Weights of a small mixture-of-experts language model, trained from scratch on English Wikipedia.
Size: 12 layers, width 320, vocabulary 2048, 37.6M parameters.
Training: a variant of Adam for the experts, 271M tokens.
Below are experts of layer 8 (counted from 0) of a mixture-of-experts language model. Rows are named gate (a neuron's input weights, with its number), up (a neuron's input weights, with its number), down (a neuron's output weights, with its number) and show model dimensions 240-319. Each number is 128 + 32 x the weight over its row's rms, rounded and kept within 0 to 255. Numbers have three digits each.
Before each expert's rows: a language model's description of what the expert responds to. This comes from a sample of Wikipedia text that the model never trained on.

# expert 19
It responds to: Hyphens in compound color or trait words, line breaks before headings, and words like such, imp, un, contain in technical or descriptive prose.
gate0:165081157093095143150156131094144181120124096108140141124104101076097090149058184167170117156139104112149128109151144148134097075115151198134112106179124120146101132108091153151117146164176080127097101149131146187130106107158123127121149124
up0:143106100117092105153091107142143179140077135162116103162113212131107122118204126108103089138132150157141125169161127179115153155115116103178181119129171149195132139132133148128118089113096156158131125108086109109071114113108127116086111153
down0:124128177124119116081115062147101119159116106175153105177075145135096181154088157127140127192050202158178135191091186129102124144143142151124147144129126107105165102134148126176129157082151159136148123087157101105091125117116136148156144143
gate1:179153152100153112076181088132214148126101146132122168134108121090166143105106150148154089041117091155128128112091187122183212115156154123152135198077162154162122136118127127170093155083107154135083159141163151164138126119115135084083161132
up1:092057143165144135081180142149155088166172163102118132112115092088095143161099083126113150124092119137136055159188079147163167148108212127122115130100128068083121123100084064132150126179135156097138068123159170087135129126159119141130136124
down1:190144163042178124148106155125119182163138083168152151093104185120115120080125132094185175128116140109101089126159153112095131182094105134105124076121149118120087123173144170100081149138133127146029113139123118187171097110087063131144154143
gate2:079154162079076143108079151125114145166078111084158131096100152105207075160137149096136111052144076106083111144104158087131131111084152128106156085137132130146088160103117138131161181167124134116157189118114176124115070102147186139129188145
up2:086123123128104105132133125127094158130100112164161142142183158108126174110166100149197103137134120095119228138166089081097154162176085169137150146135156122108131130097119140131146091109133160116118180126160102085084143109131113111115069125
down2:161084099124058158089134184125176122147117137135161107169140095129133141077132198154143090075150169139074137153058113145143111119208191135142182197134164170175104087156107166182100174143158165119131134154194093125089098103138116142177140103
gate3:195100128109135150114128111113194109086085131109131068150136120149181149076125134147105096132133105201119157179111135089133131156134166123129146079115105123139106127160167196130102186178132133103131069149096179083129146125090128168139148116
up3:182114110158130107100092139134213139143128149089118135135079125118135111143104154139086134105081076169101101155136081119147128139090117135187153104155106143113108146184181130139137153110165094099068062092066160100129118116113114132168121116
down3:080124123114166114095128030153195092178135210108121064105123166174155118107148120120139096093124147170137106133168166117138130121137168140169153205162122140075161115175157143082118147167111094099061146142139117125075145082168142113110114165
gate4:078068116099101111139100088137108148159134142184221090143147117104075123044095089156104145102098135111112106159128145149119092168141228108190129153102091093146067077120136149142138118150120143097099192135188104148083173164159188128195141152
up4:101067150111203103092129137135203092126131110125169118139130162188097164179135084141127087107106142087154077073164163138145152111119157123108181205123086116124141132153159088081154115141087138085123052104147094047203137163103140154099114090
down4:091158140109077137142161092137103203169132105158161115105129111131185181122144078115156118079130141144151076147159117134129153094059145133117140182119080103119141117144141078123139159116144093155045127141140058138133115094094123115088134157
gate5:133103108056092112152107107150126078124081132123160145139149150102081130126052121101131073153145116151125152077164149116085095152109145095149126177160136196136151127116212128079120186064041112093106138141143139098073150121212186134118077147
up5:104131230103149180106144109128074184116136143150090058165133099172163157085162125146083188102111106140159075149104082105134108104159122156120137096112110073147124138140062078122136051179145111120152098104176127139115177142108144127172151147
down5:137106153128143120130072177136150133147148104138142082141146103058134091135134132172172178128153112110141129147094086153153172139202053137134170080162038081152059166147115130122132099164114118160059054099171130178159137113110054128125121167
gate6:125180157176118155163129161074173147143113110111117178122130089109158104128154128139090073129089137175100086121118148121186173039097141138132124120135092166075154125084139061161116129164143154123149199181103161084095087109110124106117175101
up6:116189123154081163167134145086124198128110128140141171138144155124102125107171093167114085171141143122161116141082131146115112110106119138189106108157111142094135087088100102172150167100132103153078173153127128073080185151084177127145101084
down6:161137140130096172149107146154129108130170171102099126137063157116143104106112146134103083138127141151161181094148115167103154100142142124169114140110100151110172096096135148150089115187139126117182122143155129127110189081096142070179160127
gate7:107050120081101120113080105135082168100111175147161105174151157110179109130080124152112088099073082207092131148123052105120079102113178103112132097147117168157100149126163172093060148119109107097112122102130090132081166143138103187143169178
up7:103159141159160122163132163120151128143119107088189153090157073105082133102143164115122141173160158126088186140130190061128135136116103127143203136112041170108133149121152155125154179126136149153091073125103146146163079067124163127106152100
down7:122165139111150150146168128120039081080127166170100043151142082118143148146118131149119180107159109088129096179084157148119137183147087149136173116118117115109139131138121099124133091200136157149143149169069196146109142133119180074110115118
gate8:139144139133110147108183149156130047144168157107112116102172157170127109151134163140116161131105100178221137123150106118106207129119123146147136165166188089125096090184150110190149130110128149143124104070141148139157137123182123136125152126
up8:098086124129085135107186155112136103125114133109105131124150150180173131097101149175146195159171130076180137096085137023083172152138109074147125190134160123138107133134149149102121167093083119082098133137133137132139090081156146170124101124
down8:061127173167164053150150078144089060092110168052127083122111113132122140155087078092087097111135121138085054142183147127150116091129109148097134144102121162141142117098059099097139114077126119147148130077122127134082191081165128071129128124
gate9:102136150092109163082175159096107115166140155142074095153078118068094144164166119099149100102144140120121088162119134099169112159111153118142140124102186094126131133125158095052086120120156116078121116158080148114129144127088126183097141199
up9:054115163143118183087053184129108093167202128103144150148091150098080094125184156117129121151158191093195140110092167122150179115128107167111139110090136108136159100159136103110061077128135118176134110150173160089103153127132077177083177173
down9:051158098145134089180142109175084168070151129184127102152115183141082143184167155119195105149207135101017131096122107147145085139152054076115103152077143102143145172099110126115155166145114169107113125113139124140151160153122180133148166134
gate10:146093144121112146092142107130110127150109238137094168130170165106132148131150106112146041149128117148134175138142128100098149120162130102120093147131103122085156157133147130114146189195131142155149120094121119173133102103134121140114121109
up10:166128170127061202113059126135148128124162147164100112138119139114086113163113146139118185120142138091137169128148138130185157161184202100152094108139079164178174150098144158118119158102131146127096093169111108115090106114110155134158127172
down10:120113142154135096104112120149166101123123125085148146126130086134068120136137139138148109076138121161060129117117158096153170171127189111163096110088129143123028142103153131044115073146110131061125155162113144137128129119102103146114105136
gate11:159082095142093130121101124107125176139070089124096122169168095143122094105163106148116133073153123099118097142118056104149138077158055124136142149177142062176100187097112086121123104131104150130093131121115148136142141110137116115086156111
up11:140108137107137119118141152063080053078135140172099098132103208131117119074159153124123107155097107142154144064143045140114106139128100159142148116145116136083111136130116135174131116116154156115131157104192147176163158180224100093097125141
down11:118095094150147199108223107126093179130134104148096180112118157134053067118106155137108082151092062111129180144130086138151143091146129076120126101103147187121135109194168116169103103082109133106077054094104181113114071079138066088106096090
gate12:139085105120104163183140159181138168120079087150177108163168157111118114120168045163101194087124147109127130116132097109132123149150155126138136140113138174127115131123154096180118159127107183094125170163198110142098160099108184109147140146
up12:092099165107124129133056146174111131167101124134154124112136152185176142150136089095167202127176118094139146131146130147110103181128203143145152157125091121135102103132088097168128061135107160118133123113180134138118064122097123087134103133
down12:102174148108176117153123106131161112104118113118139161099155142112125074149098176077113073188109157112144161112096167168116191139153124146137111116153149158059151137141089152108172172115149100087190135140106118106114161162085133144122092101
gate13:061086110134101151130077134138155108098142130120142084142100219186122116105128118131225106146109112077144127142140162135203126142119070130090144058128053088081111197089166147120142137113086105149111102119145083090094123114154090150108118123
up13:078105103140146152114160153103139149114129078129120179108134123080130127115128085133168103100096134122133077088161048151135091148120138143171136132159115062183136150105143175106136115111134160144140137165145110139117126135160136100152103179
down13:097116170129139101127117146154091163095103179154094165114221112110136068117118129143185125117112205124090138141106148141143175151105120101117131156142080112155138101160120191130116109147108168145151155123115108128089147068164156134101138083
gate14:150137150156148186049167133110206093158141164153111074074149112168115118138106130119145041156107105113078141144145113116177089154143152064116110083135130112182110214104098118100162075115166163150130117127129117159120045107075205163178075122
up14:112094136158136128155054164096102176155156076159100153135143181146102140099146150145153157130137081154137164106168131146128148082121145117181090048156165123078152129172122134182094124141117142117108147155158114108145186096099104128089163073
down14:127134152101105170122142083150152118141092076077119160057110101086153123141147161131116124138190088112089154185147110127144150127105119123212146150132169157163125076137075118131105064166108073107124169131181117103168116120113146131090122112
gate15:136076123116099107078092137132078071154163090154143104093130110128114107129116109115145067115085083158118078133097075106185110138159125097080175106171153099166113130174155129160134081117110146109138136120148106102119148144101149103112131141
up15:137100102170146160103136114121123120129123111148093137177173150115133108085141132142093173129187134139135086126109052112136138149191143188118110118117122093193137143087148169099094183068134106116133121136205141140139101146125140093155166144
down15:103079142120121133091116100172084112153137120165118148098158124122139085153127149135143131203135155134246111111093125157179124079235103074090096123107139144150115104068159159156125150124125084100098109112108150122132115127156169103188148102
gate16:153129157097152136121100117166133141154113149090114128126089127162139176068132146198096135100113145145072128114149088100128122151141179150170100095114132119149129140102116095158117115144090119137094153144159118098161082190180098110099133143
up16:157110173156133145195129184181160083118120147130125143138108117150092146167118107147098117118109102085039143105144125065162153126138122159111109131151157126163123180104108179105157084111110146069143089162086137181160140122189129124114076145
down16:174116170097082116135121136154136160152109126112143167132150125133115182152146139145128206120118135121097104183126104175129082121117124132086125126157156079140159213127146120207146179100165090129127080127083138133151115136125135085108085168
gate17:116066128135071144114175144099105142150134090141070167139129092143047140158126104089109175166187137145132128089123091171170121124135156131146110122085143116100127094076139124058135152185127120097114095092129135102152118188108190072138100119
up17:134127155076157111172120133118128136130171155100142146111124182096133086122122154136151116058149162141169125144138175093059164115115173096174056151150173144175135098146156096161140165110135139143125178214193124104106153118182090133129136158
down17:140131155046148134095090105064194103170113167107146111077130131100153145165075127131078183085107170076110086128168172131032115129130086148170171144087136146101162127132141124100178126185097114128052092141117134164138155073159180158123175120
gate18:173148155081090136147143096205124142125107070127134203147131090119183115093162133141088134071087147166133162079121128144151127137131144103130144106087120109141099117157158169156099136126119071103124113086110107158075132184132174070154123160
up18:166162115126115109088089210124142205178121127154206051152107165095168170171059172117128119132140093100127153158151051096141079126134172174136066131130154118113100114141135139117109100047121155088125165141196089144159101097079104100134117188
down18:142147082182088220176085134102153092117151112083123096181165136148123161174093152106139174151184129091202102170144122144196050169126092120128089121140119102098129181138113124156129141067205114125168162150110066143121151154120147162154162147
gate19:095180075119115134177140125097129096134108103106117106112167100146145120139179102122117153184146160165152104130160154074121097133113145138087138175140134144142133117161118052090133182120133073160152128217074125111148133123082157208172170148
up19:194132184186135101100163121166185109111163160128101161148096145146145135110107169091127112105093160121060189125102181134167141082161112088117118159089114126104176154101108118173118112128144152144156078058116165133145096100145094081095105123
down19:144140111128127117152136132144159112114129123093148169115135127168121101142145130114156100190192093069155227120096109162098156101091134153159088080096132126159066110182094163118125075091152108138121170091125107117084100130104149126072123114
gate20:081202075107205120228188078158161191159143143105121120152041171098136148056152113112158087166161102168074130089079148132085134104130142140128135128110130140090154116157150107132155153127134124155137130166160099133137085162111083132093077089
up20:085133112131127076189159100138136114129135142095174127187045178173114108098170107159150142129180065139163102108103164138103135167114167152123146111082105120114144119092169163149097100105144088138116095135165101102080126202171104141144136127
down20:118201159097163128073122119113119117111092108136130103157086134085130168138065100146147092118150129115096117098088115106153066137122149053125156138067135128153128072196162134110128080157190114098096129121148114139165117138158086143107168097
gate21:067117142120127109159163174126138106107088125102183099150160179098109121102105112176094105115113162154159051148119097128136103080103107173124181138139098155137108115218174124149107207115071135158102070156188212161119113136128138106112180134
up21:145140180102144088097112142116176086084095168112125056152127143146202216150121158089074124106126121148078132144171126108146109144147110092098188092118114156171113117164085132147153147086132043138122149166142149190129128113155170117174144183
down21:122106116131176108111139118165156135056144055078116080123092137164139124143185153168147102175129096144124140108046101111077177120103091109141143119163121140070106107154148102099145085118086120142184150173100178202081079101139131104134201190
gate22:089132105159114028174098101098130120125135121117095136083142087182081124062156112120181176151149188126169133077045109133072136121140158131135091114162116122073112159124097128133115118114094160171133138175119165128112148147112105087164137142
up22:147121219167130127140129043154166136068086068138072132048073118077130151102126140115144152131145128124086099162113085127115083136188134061163120194100090150147134092081155169111096118101107131076166161170129133093127100154086198086131175123
down22:121200167143113114173119135137168103124148167121185126134088085112179142116159118150113111213097184135189189066092124138186110111167158196141152120156141126183166158124136111136154161160122128064096145142119090134156135109123109142201131138
gate23:096116176062115100143079135165139138111086103073126165145174133122141125068157044139145144175118152134118135144179148111065112145115161165158117122072080115121097124144107132109147116119109108175104168154196128154127113127143146115149136160
up23:112116109129106126115135062140138104119154105129081047061180139180095072130164124146113181084125115157113170155124110119089174108119109154085115183107144119129114151086081106160143131101141151102136108136146051113099144151057128121129142144
down23:135108081133199152077109139128167138136137107146135164147130126172065158154118136098102162162162165152173112097129108111135208108181157154075132072154125215088132127113137129174129117133169137204093061177127072164164118162094103154104194115
gate24:109106109154174192055154134161152160093112157157180114162154076147152127121162155136064157189133134103118161140125156141131109106101126127130129125094173123177075096125153140157115120148128119070072155198106090164147143148135184082179171112
up24:176116228065113098120148159117120118090148106188138124139114155078113081122108112132121121129064138120121184095136120110174142143173112088064114133074187180131138120108068162105107075076125139143130123090097165105091097171114119108136105169
down24:069120123164172144179124124174100157153104154159165150085112140097085146149082148105130078111180135120103117114131160160120145178065103144110073139161108142147157121121098174171081147104167118161109124099165099094101134138122095099093113065
gate25:130153123145150101137108186155171148179158137115085121095128173144211153176156159119157132145094172093101156112156137093146120134135082107111119113131121143088127123135118129119166131138113078173166119140055145104168149078220081142128101152
up25:131111089085142142146186037103089138094109089105127144140107121144038084079123108095090135118085129192115150124091119148075128109115109141098128186104133102124129102154098107141092139128196126134141168070119125109109146157052172138101128108
down25:122132132152102113132125183117074125137107100158077144116080118156164096073093092068137136182114110126217151119135161174130103134137132126098147136128129110172123136183147115173124110198154110147202106142155173102126155173142151133097127088